From a checkpoint of a small mixture-of-experts model trained on Wikipedia.
Training: a variant of SOAP for the experts, 454M tokens, 6922 steps.
Below are experts of layer 6 (counted from 0) of a mixture-of-experts language model. Rows are named router (the router's row for the expert), up (a neuron's input weights, with its number), down (a neuron's output weights, with its number) and show model dimensions 0-79. Each number is 200 + 20 x the weight over its row's rms, rounded and kept within 0 to 999.
Before each expert's rows: "mostly gets" lists some tokens that are sent to it at least half of the time. This comes from a sample of Wikipedia text that the model never trained on.

# expert 7
mostly gets: ",", ").", "),", "\".", ");", "\","
router,150,191,193,202,155,224,217,195,237,228,190,224,194,236,199,242,209,189,214,222,181,179,198,174,198,227,211,195,184,210,227,226,200,203,200,218,191,185,207,181,217,217,162,173,175,199,202,197,207,182,202,202,212,208,196,172,186,192,157,208,196,217,216,196,214,217,171,185,187,217,155,221,190,192,228,179,221,218,192,211
up13,218,180,204,175,168,213,209,161,201,201,213,199,191,191,193,209,209,257,212,194,194,224,182,197,177,187,205,226,205,187,228,214,191,200,146,169,187,176,190,201,206,217,201,201,185,213,193,197,221,212,209,187,215,202,174,219,175,210,202,208,135,221,188,166,195,208,226,200,174,200,203,236,154,216,191,177,174,215,185,223
down13,207,209,199,218,217,202,214,207,189,186,166,197,207,187,187,176,202,200,185,210,198,193,200,202,177,213,196,175,205,181,201,188,188,194,170,199,214,182,177,196,193,191,214,200,198,202,196,204,226,199,189,190,200,225,198,200,219,217,234,211,156,194,167,247,202,201,220,237,214,200,210,200,197,229,190,175,231,178,178,200
up14,189,215,172,210,181,224,196,184,212,232,218,200,212,213,195,191,211,204,199,204,203,167,202,183,169,209,222,213,195,224,193,188,215,216,204,166,167,203,198,157,186,224,189,215,211,220,222,216,168,166,176,191,208,213,225,171,210,184,184,230,202,171,204,193,203,207,221,221,190,189,163,177,194,156,169,191,195,223,202,186
down14,193,191,219,195,215,235,210,204,173,196,206,186,187,174,194,231,160,197,218,172,202,215,209,191,178,187,215,210,183,215,210,195,208,185,191,181,234,195,211,200,222,197,212,182,225,166,215,193,209,189,172,181,230,216,196,185,209,217,174,210,191,175,196,238,236,207,191,207,229,185,218,166,203,185,214,234,228,226,216,223
up15,199,207,173,195,194,221,189,227,200,189,189,208,184,226,211,181,196,188,208,220,193,217,216,196,224,193,198,197,186,209,173,167,178,202,193,224,212,200,221,162,212,176,200,171,166,190,178,170,179,190,210,227,194,192,197,190,183,198,201,243,177,211,222,211,208,220,190,203,168,192,157,205,214,206,206,188,200,266,180,183
down15,213,190,180,222,226,191,210,199,157,204,220,210,198,196,159,171,196,180,176,196,185,201,183,169,186,201,237,186,210,237,209,177,219,152,235,203,198,218,210,205,202,179,193,214,164,219,220,194,218,221,187,200,174,181,222,220,196,209,185,209,229,174,217,196,199,181,210,189,177,221,203,198,196,189,213,232,205,202,218,233
up16,169,205,189,171,164,190,199,233,177,213,202,194,224,216,217,214,228,187,201,233,175,211,176,186,181,217,183,228,208,161,205,233,209,195,195,200,159,199,193,199,199,205,191,194,214,205,182,201,155,209,213,206,195,221,171,194,180,185,176,214,220,217,200,159,175,171,181,139,186,191,199,171,190,172,215,221,219,182,218,238
down16,225,212,200,176,179,176,176,200,221,213,214,176,189,183,190,205,211,193,207,191,204,201,223,193,208,177,177,155,204,208,194,187,231,179,242,193,204,213,206,201,224,217,181,205,223,204,167,236,174,202,200,217,218,198,180,205,178,211,204,192,199,195,160,204,210,210,192,183,216,189,216,206,226,197,224,204,188,215,215,198
up17,168,177,196,222,219,209,215,218,216,227,208,217,216,206,198,225,228,203,196,200,206,181,212,164,204,211,213,219,172,174,204,215,202,219,189,217,193,185,186,177,237,196,173,219,226,211,209,211,181,188,232,215,199,212,199,211,191,201,171,210,169,160,188,194,195,192,173,200,176,173,182,203,178,162,219,202,144,172,216,202
down17,233,213,206,219,173,207,217,202,195,213,166,231,173,195,182,199,223,204,192,214,212,208,169,225,197,200,224,192,209,206,173,254,221,188,192,203,191,168,173,200,241,184,210,197,224,216,197,178,167,200,205,231,170,196,197,173,185,196,213,180,192,203,174,209,204,204,218,219,223,240,151,219,194,201,192,160,218,236,175,217
up18,173,198,232,211,205,178,164,194,230,232,182,191,183,168,216,183,243,223,220,193,187,185,193,157,164,200,228,203,207,203,187,217,213,213,232,199,192,215,186,202,213,208,191,175,195,190,190,199,205,180,182,182,210,195,224,236,225,196,199,184,176,192,223,236,197,201,199,200,215,211,201,210,206,241,159,245,212,212,185,202
down18,215,211,214,220,201,161,185,198,228,179,210,192,223,200,212,215,206,184,190,206,232,211,206,202,175,228,212,191,204,209,199,246,207,193,224,197,204,170,160,217,207,201,197,183,178,186,171,199,213,184,174,206,174,220,222,216,211,185,207,183,201,219,161,206,197,170,185,178,185,210,233,179,214,203,183,252,198,206,231,196

# expert 5
mostly gets: "qu", " not", " land", " ass", " dec", " New"
router,201,198,188,172,194,189,213,202,207,198,196,175,164,202,212,240,166,206,196,213,212,224,182,196,197,188,210,199,188,182,188,203,207,208,235,205,205,200,207,196,219,183,195,208,188,207,181,172,162,192,185,200,216,176,206,204,211,199,156,190,210,196,187,186,259,202,176,197,218,182,190,210,222,181,215,202,206,190,155,199
up0,186,204,208,185,185,201,196,194,214,198,202,187,158,185,214,196,189,185,187,189,237,208,173,196,220,203,191,194,146,196,171,201,201,225,195,227,222,202,193,239,239,205,182,199,138,197,181,213,173,203,187,193,177,193,223,206,220,168,198,175,187,203,205,217,183,175,225,211,189,210,214,212,205,180,221,228,178,207,203,209
down0,212,208,213,185,187,205,201,211,195,176,191,201,190,192,187,163,216,195,210,174,213,208,203,231,174,194,192,210,204,222,212,204,191,180,203,180,207,198,206,177,220,195,200,206,209,172,193,211,233,188,199,177,158,229,207,245,177,199,180,240,234,203,206,189,231,202,204,246,187,188,204,169,209,217,190,209,190,192,219,231
up1,177,204,199,170,189,213,206,227,217,201,200,230,219,192,194,201,197,214,146,210,194,216,169,159,237,176,212,205,209,151,209,213,183,172,202,221,195,210,226,172,187,195,223,210,183,205,196,206,209,177,177,209,195,216,186,209,196,220,195,208,195,176,233,197,211,195,192,234,228,177,228,223,223,216,183,207,284,208,189,213
down1,189,205,204,195,188,212,163,189,221,211,220,206,196,176,192,189,228,230,181,242,186,235,153,235,197,205,174,207,222,212,159,232,190,225,210,193,204,212,201,175,225,205,215,214,243,196,202,180,246,249,228,228,198,189,200,202,203,190,182,212,173,198,191,204,177,205,190,210,181,177,210,167,217,178,200,187,203,193,196,218
up2,205,178,179,186,171,160,168,179,213,166,190,187,217,232,195,220,194,212,193,148,224,202,192,219,210,230,186,203,203,190,224,205,213,184,191,228,198,219,186,169,224,233,180,255,203,202,191,201,212,215,189,209,181,199,206,185,200,181,170,186,180,182,173,182,183,151,198,223,214,186,211,217,205,238,197,213,232,207,207,227
down2,159,224,209,201,228,225,197,227,186,229,193,201,186,170,207,160,220,200,191,193,212,210,201,205,172,220,202,187,223,230,210,201,231,235,189,203,214,232,186,222,206,196,192,202,182,228,256,151,184,230,220,228,215,205,193,212,192,215,172,199,199,185,199,205,207,215,197,188,181,232,219,192,205,196,215,196,156,188,194,200
up3,219,186,208,180,211,204,218,186,211,197,198,185,197,192,225,220,183,168,194,206,210,175,177,204,179,209,180,244,238,179,155,198,221,244,182,194,218,217,190,209,195,214,171,238,180,222,187,175,197,172,202,203,177,211,226,197,208,179,220,203,187,199,177,254,175,213,226,194,196,225,182,223,196,156,217,207,192,202,235,206
down3,192,195,173,212,219,172,172,237,182,217,222,169,199,204,203,172,220,231,232,223,240,189,176,210,199,172,209,191,195,222,166,204,198,212,196,187,190,207,226,213,180,206,181,216,195,209,173,212,210,181,204,236,220,215,210,189,178,222,234,199,185,206,165,206,227,202,193,184,182,239,216,186,201,193,202,202,174,188,194,217
up4,190,220,209,185,209,207,178,198,221,211,191,185,188,219,168,222,159,157,179,168,207,207,167,203,180,165,236,178,227,173,180,204,183,184,192,182,201,215,214,214,185,212,186,197,198,220,190,201,187,185,190,194,154,201,215,187,201,185,183,203,205,220,209,197,217,175,220,205,189,210,196,176,187,218,223,192,215,167,203,193
down4,164,206,211,213,232,198,208,201,181,198,217,226,188,162,183,176,230,194,172,199,171,194,232,201,213,212,221,230,211,191,196,165,214,169,167,205,180,220,201,205,189,228,203,183,179,183,216,183,185,154,207,224,174,209,244,191,162,159,194,194,185,187,157,219,209,178,182,204,222,202,215,231,195,167,198,199,215,180,187,229
up5,211,224,201,209,213,194,203,196,170,205,201,177,193,213,171,228,239,182,195,202,230,210,174,199,243,184,205,218,211,178,183,227,203,200,213,234,220,207,191,223,201,210,204,198,214,212,171,192,197,209,205,234,162,239,217,147,182,213,195,205,213,151,199,196,207,195,201,209,189,166,177,224,204,167,191,196,234,169,177,211
down5,215,195,168,210,181,194,187,195,211,185,215,190,228,189,176,173,199,216,234,238,194,212,148,177,219,213,206,182,202,188,178,198,160,232,225,216,176,186,180,181,223,207,215,210,213,200,156,242,185,183,200,184,192,168,184,182,209,199,208,192,204,213,231,218,213,208,219,203,189,190,208,185,163,230,172,196,161,191,201,186

# expert 4
mostly gets: " b", " H", " F", " s", " f", " G"
router,216,234,165,198,193,185,237,185,203,218,209,197,180,166,233,232,180,216,239,193,171,187,175,203,144,197,186,227,194,204,218,218,203,183,185,182,204,203,197,212,231,191,178,174,221,218,177,211,207,196,182,180,207,232,186,196,198,212,196,158,199,217,183,170,211,225,184,192,200,217,220,214,213,191,201,218,204,222,170,231
up0,191,215,221,208,220,198,205,224,204,168,209,183,184,215,231,238,184,199,202,166,211,196,159,194,208,170,226,180,197,198,162,176,140,191,167,204,190,194,196,214,225,218,206,213,207,183,183,212,259,200,156,217,192,186,168,191,204,199,196,222,223,164,195,233,229,196,210,158,206,192,187,168,211,191,205,189,197,184,161,175
down0,184,226,225,192,223,214,220,180,178,204,201,200,181,163,192,205,220,198,187,201,179,164,188,191,177,214,207,185,186,188,202,168,236,215,215,239,202,233,223,165,199,163,168,193,182,194,192,149,201,190,178,223,183,196,184,191,201,208,199,226,215,192,194,186,170,198,203,147,198,165,187,213,229,192,181,227,202,177,216,196
up1,166,240,196,201,209,217,194,213,216,223,215,206,207,192,214,181,204,201,198,189,201,224,171,192,176,231,213,195,188,211,215,203,202,173,207,239,226,152,164,208,163,207,202,203,201,206,190,181,162,207,188,211,174,237,188,188,196,193,190,206,185,141,208,221,223,189,186,169,205,210,191,194,210,200,195,250,205,180,203,199
down1,226,241,243,191,210,173,196,182,235,203,186,179,192,202,219,188,217,182,211,217,215,196,205,207,183,209,170,187,177,197,196,238,163,197,188,163,171,196,197,208,188,196,203,218,237,189,170,164,192,214,201,195,219,205,228,176,203,207,215,191,162,206,199,205,208,235,192,208,216,194,244,207,154,165,209,217,196,184,179,214
up2,171,211,176,213,171,185,191,187,184,195,208,174,179,210,172,217,181,171,203,221,183,208,189,168,189,207,223,189,192,173,179,181,185,182,175,170,182,178,204,235,175,187,188,183,228,193,185,210,229,213,203,162,197,208,195,208,206,200,205,190,227,184,222,179,226,182,179,201,199,223,186,199,199,207,181,208,212,205,181,177
down2,215,194,193,201,191,154,227,192,169,182,202,157,196,228,218,236,165,191,216,214,182,191,198,220,216,189,228,186,183,177,207,177,225,244,198,194,208,201,205,198,194,217,212,162,166,194,210,230,218,182,218,203,174,214,223,179,203,206,267,201,204,191,200,176,186,180,241,198,197,225,212,222,204,180,183,224,238,220,206,194
up3,227,189,170,177,189,198,192,209,170,230,154,195,187,175,197,182,242,206,211,230,219,220,184,201,202,204,208,185,231,213,207,224,178,216,222,188,197,204,226,201,227,232,180,214,213,196,207,192,203,212,222,184,204,178,177,191,197,205,202,220,192,218,173,206,221,196,223,188,158,228,179,228,198,203,202,223,202,206,197,217
down3,214,169,219,197,193,196,217,214,176,196,205,191,207,201,216,198,170,181,187,240,202,175,198,186,189,219,148,192,188,198,178,223,179,217,229,183,185,196,180,194,215,198,228,188,192,193,193,213,183,173,170,218,202,226,226,187,198,185,216,223,175,194,208,234,217,171,198,203,212,222,219,191,239,198,157,194,170,204,229,203
up4,212,220,214,209,191,171,202,190,206,178,191,192,168,221,199,175,252,160,190,203,191,182,222,192,197,188,175,192,187,207,215,220,185,193,189,215,206,200,194,189,180,220,205,187,235,157,224,225,214,196,201,172,201,196,220,217,196,207,227,197,182,177,210,204,192,155,196,193,164,239,207,169,214,211,217,244,210,181,205,186
down4,219,200,181,188,207,168,220,189,192,182,197,205,207,195,198,188,215,238,205,201,226,196,176,220,204,178,222,208,171,178,194,161,162,182,166,183,193,211,210,174,190,185,237,213,190,210,198,194,181,245,205,205,231,238,202,207,184,180,195,217,176,216,218,184,207,220,191,216,190,216,209,215,196,198,175,167,193,202,193,232
up5,177,177,201,199,186,173,171,224,202,180,205,248,199,225,190,229,187,197,218,179,207,214,193,205,195,217,250,190,164,213,189,203,192,185,189,177,232,194,176,221,186,176,194,207,210,189,171,199,241,194,196,164,183,162,162,200,215,195,188,212,238,217,219,162,206,198,210,214,197,181,184,208,206,217,208,178,198,215,181,198
down5,220,186,212,217,219,192,186,224,224,197,225,219,188,225,224,233,168,205,206,183,158,212,234,162,180,215,214,203,198,202,180,170,186,181,203,187,216,214,235,161,196,167,201,177,190,192,234,256,221,209,228,199,227,203,169,214,188,217,182,199,214,180,222,227,195,178,216,241,185,190,212,215,205,194,238,237,198,222,179,191

# expert 3
mostly gets: " University", " season", "ations", " League", " School", "ions"
router,203,203,163,162,202,216,201,198,207,263,165,215,208,204,219,227,198,218,193,212,163,196,209,174,215,205,177,205,194,205,179,208,186,227,220,192,181,164,208,190,190,189,183,176,173,170,184,232,170,195,179,177,165,201,205,241,207,190,168,192,194,201,215,197,171,221,197,185,197,205,189,237,202,211,217,187,225,217,181,218
up0,195,220,175,177,174,196,184,177,194,199,175,191,180,212,190,240,222,207,192,192,213,213,208,217,228,199,204,184,199,236,186,196,207,218,225,235,187,206,214,197,185,194,197,172,211,174,189,225,180,175,201,203,165,177,198,222,174,211,151,213,167,233,219,170,188,189,220,148,225,217,203,218,181,188,201,184,206,184,190,176
down0,190,236,202,200,193,172,215,221,161,215,189,185,208,245,196,180,190,160,220,208,226,218,170,204,210,223,203,149,207,209,211,202,180,203,197,245,177,188,213,174,207,186,203,226,192,193,197,195,180,190,201,216,187,195,185,187,217,192,231,168,202,213,199,212,192,204,187,196,228,204,185,190,201,170,194,234,189,193,225,186
up1,198,194,206,184,195,194,220,185,178,200,143,191,205,233,203,212,205,187,185,185,192,208,230,192,213,149,218,206,211,179,172,177,210,226,230,198,177,222,171,228,213,216,199,234,178,180,185,227,201,182,217,182,226,249,210,197,211,197,188,187,206,214,191,158,225,193,202,195,177,165,182,179,228,187,206,181,239,190,192,212
down1,204,198,208,202,179,180,194,219,198,205,198,202,193,191,202,224,183,179,232,201,146,213,189,205,196,193,211,172,219,157,205,190,227,243,223,217,214,204,180,207,206,199,220,244,198,201,201,222,187,200,211,168,214,206,221,181,222,199,202,164,210,189,195,169,214,204,192,227,204,247,202,197,218,190,174,230,198,202,210,212
up2,195,174,234,217,212,223,216,192,231,202,160,217,224,209,204,189,194,213,201,199,189,174,186,184,193,176,207,194,157,169,223,201,162,239,232,190,186,180,215,193,214,156,184,199,204,188,223,211,202,210,205,209,198,224,179,206,197,159,208,187,185,234,159,212,196,197,181,196,209,208,149,209,174,223,190,175,184,196,213,216
down2,177,229,236,201,211,204,223,200,228,231,251,172,173,206,200,210,213,159,204,213,210,157,195,228,179,232,216,186,202,170,183,209,200,225,236,204,174,186,187,201,177,227,196,208,184,185,205,198,242,213,205,184,225,166,180,226,213,207,214,188,220,213,205,232,209,201,199,182,228,207,201,192,186,160,217,205,226,202,192,202
up3,225,177,193,208,178,231,185,202,178,195,180,202,184,186,192,227,215,175,210,167,157,228,179,212,216,181,202,207,214,207,203,179,200,212,208,170,204,205,166,185,216,165,187,191,202,187,191,219,228,192,206,192,222,175,202,261,179,243,192,210,217,197,181,151,138,209,212,225,191,204,200,225,214,221,218,170,202,195,183,219
down3,185,207,193,175,175,239,215,202,212,220,219,210,198,203,175,182,154,200,184,208,190,210,224,212,180,150,201,190,216,171,156,203,240,198,227,233,175,177,203,157,170,154,185,218,180,180,231,181,184,206,188,211,172,167,160,243,203,165,217,192,179,207,211,220,195,196,204,210,209,220,201,181,146,201,212,205,184,201,201,185
up4,196,182,218,177,208,165,199,169,221,205,175,195,177,191,179,209,175,186,171,213,186,220,213,179,218,175,212,189,186,166,212,170,173,186,202,194,189,199,207,211,196,209,221,220,188,179,219,242,232,210,170,205,237,149,213,184,224,199,174,186,203,176,182,190,200,217,211,204,188,176,191,202,218,191,230,208,202,227,172,210
down4,233,186,226,206,160,177,201,176,226,223,197,216,202,190,216,204,175,155,198,195,233,205,218,179,164,177,244,176,194,186,196,203,208,218,181,207,201,206,216,162,192,202,204,199,188,197,205,214,209,203,177,201,190,230,201,219,197,215,216,200,239,242,231,219,167,216,170,181,187,159,190,204,162,183,201,227,199,201,230,182
up5,172,187,212,230,245,208,228,187,241,202,198,192,191,202,212,211,179,193,176,192,199,204,202,186,219,208,202,217,172,226,198,228,169,181,201,178,204,174,217,171,184,230,175,201,235,214,194,211,169,175,218,189,168,185,216,232,172,205,202,181,193,193,196,183,201,231,198,216,178,183,204,195,178,210,230,199,225,224,208,225
down5,186,190,201,226,218,170,184,186,184,191,175,183,162,206,184,215,205,187,199,164,173,182,158,173,215,181,205,219,223,175,221,177,215,184,181,203,169,191,197,160,193,226,170,204,180,226,190,186,186,192,234,164,178,217,220,193,201,189,191,184,191,203,196,236,173,180,169,225,168,233,151,199,179,190,228,192,188,214,209,212

# expert 2
mostly gets: " was", " in", " on", " as", " with", " to"
router,196,207,203,234,211,158,241,156,224,200,212,211,203,228,202,197,191,201,225,201,188,194,234,211,213,228,195,213,212,215,216,183,194,194,228,228,209,178,179,200,217,192,156,192,225,182,186,234,188,192,185,188,162,214,211,199,179,173,188,192,172,167,143,193,209,186,187,183,202,163,227,200,183,235,230,181,209,191,201,214
up13,209,225,221,195,188,192,200,201,179,224,215,199,211,211,233,199,197,219,192,196,212,210,214,223,207,191,229,180,208,216,252,222,226,214,215,210,220,181,201,193,196,198,204,210,183,179,223,217,199,231,227,179,220,214,189,220,222,229,173,150,188,217,205,215,187,191,222,171,219,185,219,205,178,201,186,169,235,189,204,164
down13,186,211,190,211,180,232,201,215,247,151,178,149,202,196,182,173,185,233,198,188,221,180,227,211,209,194,187,210,213,217,210,168,197,196,194,199,193,171,160,197,194,195,208,181,180,204,217,182,205,208,208,232,229,186,207,221,198,191,170,182,236,202,227,203,205,219,220,209,175,197,206,160,194,168,204,215,195,201,191,222
up14,224,196,169,198,205,184,195,245,195,188,197,196,178,197,208,195,186,188,201,220,217,200,203,207,176,180,189,179,216,204,212,217,191,203,216,167,226,195,180,224,174,173,214,171,195,228,199,224,245,205,215,205,162,188,219,172,197,208,198,204,178,172,214,197,214,226,192,204,193,201,191,168,197,142,210,204,177,222,222,191
down14,206,211,209,208,204,197,193,169,222,179,202,226,193,205,184,205,196,220,165,219,187,218,252,190,190,195,208,210,193,187,174,190,188,219,183,230,200,204,237,204,200,197,213,173,188,202,170,184,178,165,215,197,192,192,216,167,196,223,181,225,203,210,190,190,185,222,185,168,211,165,175,220,205,194,162,207,204,183,200,230
up15,215,190,202,151,204,210,211,198,218,180,183,214,203,206,221,212,219,193,191,182,190,177,237,221,196,185,204,198,221,214,202,224,161,215,227,199,185,232,193,197,205,199,192,206,206,218,213,230,185,219,239,223,184,213,202,202,173,203,205,211,182,185,213,171,225,210,174,197,176,191,202,203,172,210,186,189,241,202,207,201
down15,172,190,203,193,182,156,226,200,198,216,186,180,220,195,177,218,214,217,202,179,200,160,197,186,203,195,152,192,153,199,171,163,185,193,199,185,222,179,211,208,225,235,203,229,197,170,191,209,202,125,196,186,192,180,230,178,201,215,202,177,181,189,206,224,199,172,238,184,205,182,191,175,174,177,214,235,178,216,195,193
up16,192,202,218,212,213,217,203,177,217,211,195,230,202,185,194,176,187,195,205,213,231,178,191,191,214,202,160,182,150,160,218,216,205,184,168,193,204,189,215,187,205,239,216,188,164,195,202,225,206,231,193,170,192,205,221,192,175,204,157,207,195,212,174,217,211,222,218,219,200,204,218,198,228,203,206,225,202,210,242,188
down16,223,192,204,172,228,209,211,189,164,178,229,230,190,221,183,191,203,188,206,229,209,233,196,224,211,205,221,216,220,192,189,221,204,224,207,192,216,217,165,168,197,249,249,176,218,201,207,218,202,173,227,219,154,185,195,183,167,241,191,208,195,194,204,243,180,206,237,186,223,199,190,216,195,184,236,187,195,208,219,221
up17,192,183,213,200,225,212,235,197,213,162,230,169,185,210,163,214,188,210,195,227,227,203,185,200,181,187,146,177,167,191,230,161,210,203,209,210,201,208,227,214,188,211,196,224,175,214,224,224,212,219,205,201,179,187,208,182,186,189,203,193,181,174,231,205,204,222,211,180,232,184,199,194,193,202,171,190,195,146,201,209
down17,210,170,232,176,195,238,180,185,205,186,188,201,192,220,162,244,166,216,186,216,194,246,201,175,195,196,210,236,196,184,232,201,195,214,214,175,193,183,208,155,178,199,211,243,200,215,196,175,179,239,203,242,211,188,195,210,202,241,195,186,210,185,191,210,218,196,188,199,163,216,210,191,163,206,200,256,204,158,208,209
up18,182,196,162,179,191,210,182,195,200,218,209,195,160,236,233,220,200,220,215,202,229,193,198,205,198,203,198,229,218,207,215,151,210,182,218,189,186,206,211,177,198,196,221,222,197,204,207,215,188,205,204,225,184,193,203,236,194,214,208,204,187,169,182,218,233,193,200,228,181,216,204,209,210,193,220,232,198,220,205,201
down18,186,261,213,225,205,192,237,210,195,209,215,196,211,190,158,170,209,207,226,184,210,184,190,163,201,220,187,188,181,238,223,215,188,230,197,201,211,228,237,196,204,183,203,200,235,230,199,206,205,210,184,197,185,211,223,202,238,210,199,164,191,209,253,211,221,156,190,208,190,180,169,232,210,189,182,204,220,193,200,189

# expert 6
mostly gets: " the", " a", " The", " his", "The", " their"
router,178,209,196,178,181,186,207,143,212,200,174,211,191,205,212,241,196,217,168,211,217,179,233,226,180,221,194,214,187,203,195,188,172,211,206,224,192,182,208,241,217,177,193,195,152,212,163,191,168,179,174,197,199,234,219,164,194,175,196,216,203,178,212,228,181,205,217,184,163,185,206,251,197,211,202,199,215,216,210,222
up0,202,163,195,209,212,229,181,192,190,174,179,198,220,211,207,244,196,199,170,187,221,186,227,191,183,205,238,246,246,210,169,185,170,210,173,202,172,211,175,224,231,199,212,201,203,223,200,197,160,222,184,211,200,233,217,176,190,186,128,207,193,195,168,229,211,227,215,212,169,216,200,191,237,188,232,224,212,198,192,226
down0,176,211,160,172,172,167,159,188,217,196,204,193,196,186,253,156,179,189,192,209,216,215,211,189,211,198,249,191,192,225,222,215,169,190,218,218,219,194,198,215,184,178,200,218,208,191,227,215,176,170,200,176,201,215,188,196,168,202,204,219,174,187,226,188,194,218,173,208,208,219,200,192,216,180,206,206,224,180,206,192
up1,199,187,186,192,177,193,189,217,219,241,216,184,240,223,222,236,191,195,197,192,187,224,248,209,215,189,216,189,208,215,188,187,202,179,215,199,176,216,181,204,244,195,181,239,208,229,194,229,202,212,201,240,192,199,172,189,211,205,181,192,214,185,183,227,248,196,203,197,194,218,227,212,179,215,201,212,212,189,215,184
down1,175,192,199,207,222,166,189,224,178,197,183,191,164,193,231,172,199,174,149,197,203,202,196,244,196,185,205,198,192,209,210,192,198,214,189,204,218,222,225,183,167,197,210,203,170,211,198,178,198,216,208,164,220,192,250,163,181,187,221,226,196,194,202,192,205,210,194,229,187,195,183,175,194,213,191,160,212,221,177,229
up2,180,247,212,190,227,182,174,235,176,241,224,202,184,195,171,226,189,208,214,184,175,187,177,215,205,174,181,224,203,201,228,204,211,208,199,224,180,227,161,213,230,208,203,167,194,231,182,196,160,211,226,177,175,212,209,169,182,183,173,205,194,191,192,210,182,191,182,178,200,197,173,211,193,181,230,194,192,185,213,224
down2,176,185,218,200,225,195,197,210,194,197,196,240,214,232,179,201,202,199,191,215,224,196,211,169,183,170,176,216,154,188,183,214,243,241,218,242,226,174,217,237,177,178,182,165,225,197,196,223,204,222,197,233,211,189,182,173,181,186,197,242,189,196,203,178,189,210,223,197,182,185,184,197,224,189,179,207,191,234,199,190
up3,177,187,158,199,212,170,204,207,232,201,197,185,207,218,206,220,201,189,185,197,202,240,202,254,180,194,169,217,205,199,181,247,212,218,206,173,182,238,174,189,224,189,179,193,209,200,201,204,223,193,252,207,203,188,193,177,215,230,211,195,178,167,211,173,212,219,232,167,180,197,226,210,210,194,232,166,206,194,213,212
down3,201,206,228,190,217,196,181,208,188,167,195,184,138,213,205,167,200,197,180,194,179,183,154,182,183,209,158,207,205,168,184,200,200,191,203,187,200,192,212,209,178,230,185,201,213,209,207,235,223,170,195,189,170,192,227,178,193,217,230,185,168,200,174,187,182,166,222,151,145,168,215,186,198,180,196,184,174,207,213,199
up4,201,227,238,195,221,184,183,156,207,229,200,221,220,193,204,191,200,204,207,209,202,190,237,214,190,246,188,192,206,188,203,233,192,183,196,210,141,219,213,225,208,168,184,197,193,192,197,219,197,197,196,224,168,188,222,188,210,221,199,209,173,207,204,231,204,198,192,201,192,234,194,198,187,173,181,167,199,174,152,209
down4,202,205,213,199,192,179,209,194,211,183,205,216,218,182,203,208,196,190,215,200,177,187,177,215,205,211,192,171,175,185,206,204,219,196,212,143,186,229,241,198,208,218,183,214,160,200,173,218,189,223,202,198,206,198,206,166,184,188,191,220,197,192,200,184,197,203,210,188,250,225,193,227,206,251,199,192,184,224,203,164
up5,217,182,187,209,180,193,212,183,203,167,196,174,194,193,205,221,201,183,202,199,188,228,210,255,201,167,190,182,166,211,182,199,181,170,184,182,220,205,201,187,198,200,194,178,175,215,173,194,219,189,191,200,205,212,199,208,204,208,231,212,219,223,173,185,196,194,193,195,194,203,212,205,206,202,181,167,210,185,226,187
down5,194,207,201,208,203,175,220,219,227,177,235,203,213,214,218,206,230,195,260,213,240,228,221,223,178,207,189,202,198,202,200,257,214,212,197,250,190,203,191,196,174,212,222,180,176,200,188,217,197,180,222,229,187,189,205,247,183,175,180,225,150,172,208,165,215,217,209,227,228,219,208,197,216,188,202,230,227,206,212,194